{
  "hidden_size": 128,
  "hidden_act": "reglu",
  "moe_layers": [1, 2, 3, 4, 5, 6, 7, 8, 9],
  "balance_loss": 0.00656,
  "batch_tokens": 131072,
  "max_seq_len": 2048,
  "max_steps": 3923
}
Below are experts of layer 4 (counted from 0) of a mixture-of-experts language model. Rows are named router (the router's row for the expert), gate (a neuron's input weights, with its number), up (a neuron's input weights, with its number), down (a neuron's output weights, with its number) and show model dimensions 0-127. Each number is 128 + 32 x the weight over its row's rms, rounded and kept within 0 to 255. Numbers have three digits each.
Before each expert's rows: a language model's description of what the expert responds to; "comes before" lists some tokens at least twice as common just after its tokens as in all text. This comes from a sample of Wikipedia text that the model never trained on. Tokens count by the router's weight.

# expert 27
It responds to: Infobox dates and places. Date and place fields in biography infoboxes and lists: year endings like 18-61, month names, birth fields, commas after town names, Representing.
comes before: " ", ")", "–", "\n", ")\n", ")\n\n"
router:095146130125127159104078096171127205100154131107145100144187111110171089113188075063121123092070105118113150173074148144092086106065165131106146087159172078114129138099116132123126144180126137153104116127158166130113101124170151199172110143126071217153111145143082134107091130130159112089179102172127134088098115082119148133136112122143098136134118091175163136109202071132150152141157
gate0:108084137140091113062204127098117147101088095114119121121124108081151078070146123115088060162100125101136119082197139130073111066128134166133195141140135194125127121140136148166122086109095142118118163135176137159112136188148091129155121134203092089165190141133106112146053122098119116123087126161148161110179119150130119082192105172132144111120145125136085166109124138097185128161077
up0:111074174133144134143158128118113151093071088121174109145165121093157092132107131120132060166105088074149152078168135170096108107103127170163129145156134129078114077100181113155138098088146158107116173167155144149068122142144119132222142135208101126142203147153161146111085109101139130144147154191107154111162166139107100072177144185161142089113125095115111180096156133149147107151075
down0:172111114113111091165130177176096161155044166180151108103195193136089128152157141140160106066148158098160117064166159117145106096097066159114117101155136134093106166175131115124131094105119141146163103087119180161147175139083099116160148064119167144105116117100133159157133211167165106142177124184179110152145129154134157072142186074102153140120148127154102142135146119105123104152139

# expert 43
It responds to: Noun-ending word pieces. Final pieces of words split mid-stem, especially suffixes like -urn, -ern, -ound, -ction, -ment, -ice, as in Ret-urn-ing, conc-ern-s.
comes before: ":", " |", " of", "s", "ed", "ing"
router:153098157135142155149116151183183084061097112119138098161111079155061113117121137077091083087117141126109073164120122147141166102169120160075104133106175105124103147137159110136074088149115096154180115155123132093149104112158079158125165080190144154106118167164103180172140145074088079116099166092052119075121137127108165093117154102158112059090133152125147160116151139134144194114091
gate0:193113143139089080137140160137156150119146088117100154142114093103092115134180136170112143111086121201164106116163075187080138130140070185175090112094104123110139079116143107159090189135109130166135140158131170076128132145173074133087159118198108128163202137101134109153135106104132154117118117095089095115120140141088154067156108174056092096111120186134106154164116182191139151128112
up0:083188160115142130089132126125083085132146148111137118162170102139148120088042151104123148143147112140118111101090050124125094117073094142141078154125115143104128140204114148075132141149101107101140217125153115139093176095168143177198149116120146113142141088154127171112105139154107119098130062117164093160114176125166081102153193105133079152132099138119162197150117096110169168138192
down0:133171113137135074106096129166134177122128162069197064108169185160151113080095118167081118157070054098143112173105137117140109149128107117150121140098157100169121156145164095164143140143121156165122055141140079140153129147117142157150159123128147177135123124120152118137156121094128106101153128163103132083201156193170084104178126045081123214151143096094089103109112160128141139120156

# expert 54
It responds to: Locative prepositions. Prepositions after verbs or participles introducing places and times, such as in, at, on, from, near, during, and as in "as early as".
comes before: " the", " ", " a", " his", " their", " this"
router:143194122141101154171120160143112154116105100116168120060138137084125143206063121156194133083100131151126163150139097114142105088097091147120149087127146126146070167175176104137141123064148123164111145119105075152120138095104114112132111100040118102178171099173139165178109117100190104120157123114130166163089139132079125123135138173103128191145156106140170170154185079170116132171163
gate0:117149111130187123104096119099168127148110106074159144144172027093129084113135142142128079139105118138107167162121152104123174144105179086112086169183109116178105130103080123125113055171144140099133062076104111114146106165112126164163193160092149154109114115132121122107137126171112124138152117101080111128212078112111184160085099085155132125138163135104087123166157139112194072074122
up0:138095154126083122116180143152112118116163158114075123115101207170121198118124057091115165167177146087143123111100121134142108148170122125139173106062149131080164078119102107126131173059109110171093179176118169111153160132180106078084065111189107103145127088104123111130091175134123154138132173158155101175145167107154093098171161142141114090123094122099144119102075135122087171167152
down0:157138146133119127156158151138107142159140123168177088078105130133127128135092142127139040137106135171157159110165145101128104118180148194079171117124148103144156116178141159118136102143073144087171149090104144133138126100165057153117053124140070145147176102063128195188167192098101155155115132129127148176139210109115051110106124100136120125158087131105185145110167136082113138126097

# expert 44
It responds to: Infobox punctuation and year endings. Closing parentheses and colons in biography infoboxes like (age 56) or Place of birth:, plus final digits of years like 20 24.
comes before: " ", "–", "\n", ")", ":", " ("
router:078143127131168170166106120163109100100152083128164158109205095150172107162178121127189110073115104148162121160106171121116077121088131148099157081107109108093106109146112149069164119116131058173157084114161182108136162128175159163147109134130078188089098141096136147089125147162189163085154165145142082115085120067177083090133121130153091186093117077116139135140157116137085123145139
gate0:141120117094138111126083145156144131125091086085159138152166146155111106136163138127177158130123140148113150132077119179153129194115172112119119125085192126097101105109145126164132161102081156134170074166082118156131132179129128087103118149155131116069116160077128211106091119101077128128182089157207148174163155116197135042167097159049149121166131103132164129090137117112098145088108
up0:149134086128122127144107125149184118091070166106156141144159160141049120122125153157172142111163170098142172143042152146148110125056145135105083152107170075103161106111135130158116105149134163093127102145084083153160069107122138154157105084118149154092063172142076174129112092098116069128156112120159152119163131120160162110173084176138100064189151097085113108097106121105114170064150
down0:120079134152092140103169154104130120151207140111072131129137162113162143130133105104172101093166119068071162159111099113092096119183119170170211157120178149122139125136136129114140097173066155140140090152151091160094097169126069110151214131128135080141068157153134151207077131095128055124101095138119146110183126137152135060141117147120145094126083102138150094113124140083136128115137

# expert 10
It responds to: Prepositions after nouns/verbs. Prepositions right after a noun or verb, mostly of, to, in, for, with, as in recipient of, dedicated to, led him to.
comes before: " the", " a", " his", " her", " their", " an"
router:146138123128087097143144147147124122124112177138155117060134163119172159099109099149181140131124132152124228096122108111100064105173119125120137108139055137126111179141168130148146061125128167126076133121146123093139169101172146060154139135121091104155180093145119144164103097150124076162172119091135099172104150144087146193137107215056143147118126106122195156150197149134140141137177
gate0:154084099094151085172151138136109065135196126134145124110171178113152119132138122124048179140171111094123137070116110114133164142083086109138153152090107090142101117102095096152115092154131148152143099162171167097144215090109184099164180114159162112105133103138133140140176098103125058151094102140126069143115141163114117078174229158120129074138144127105156128113083102143123175121097
up0:115106112126143129165131130131131125131170097107141089125128120094188103091153126118042227127139103122127119068111134115104153114098092102114140157109092117127090147077124120150116110182153134123168122157158151108170201112144168117167161065158134084100115175118115201166169126138108088110058101112127097136137157216116119091152191174122136102154155092131183160122060135161107149085139
down0:084117024127133126107210151059096163132119094072135118104148119122109140113113161169093142171117138152110137116123121117141172157161121102090093115108157128138168094100073162134143160097106186169170142138155145161118134132169150125138124132114123135165131124134087188092131105129084122144145085157112164095163079059117193144207159133094186149151115104064131163138056129096121120145074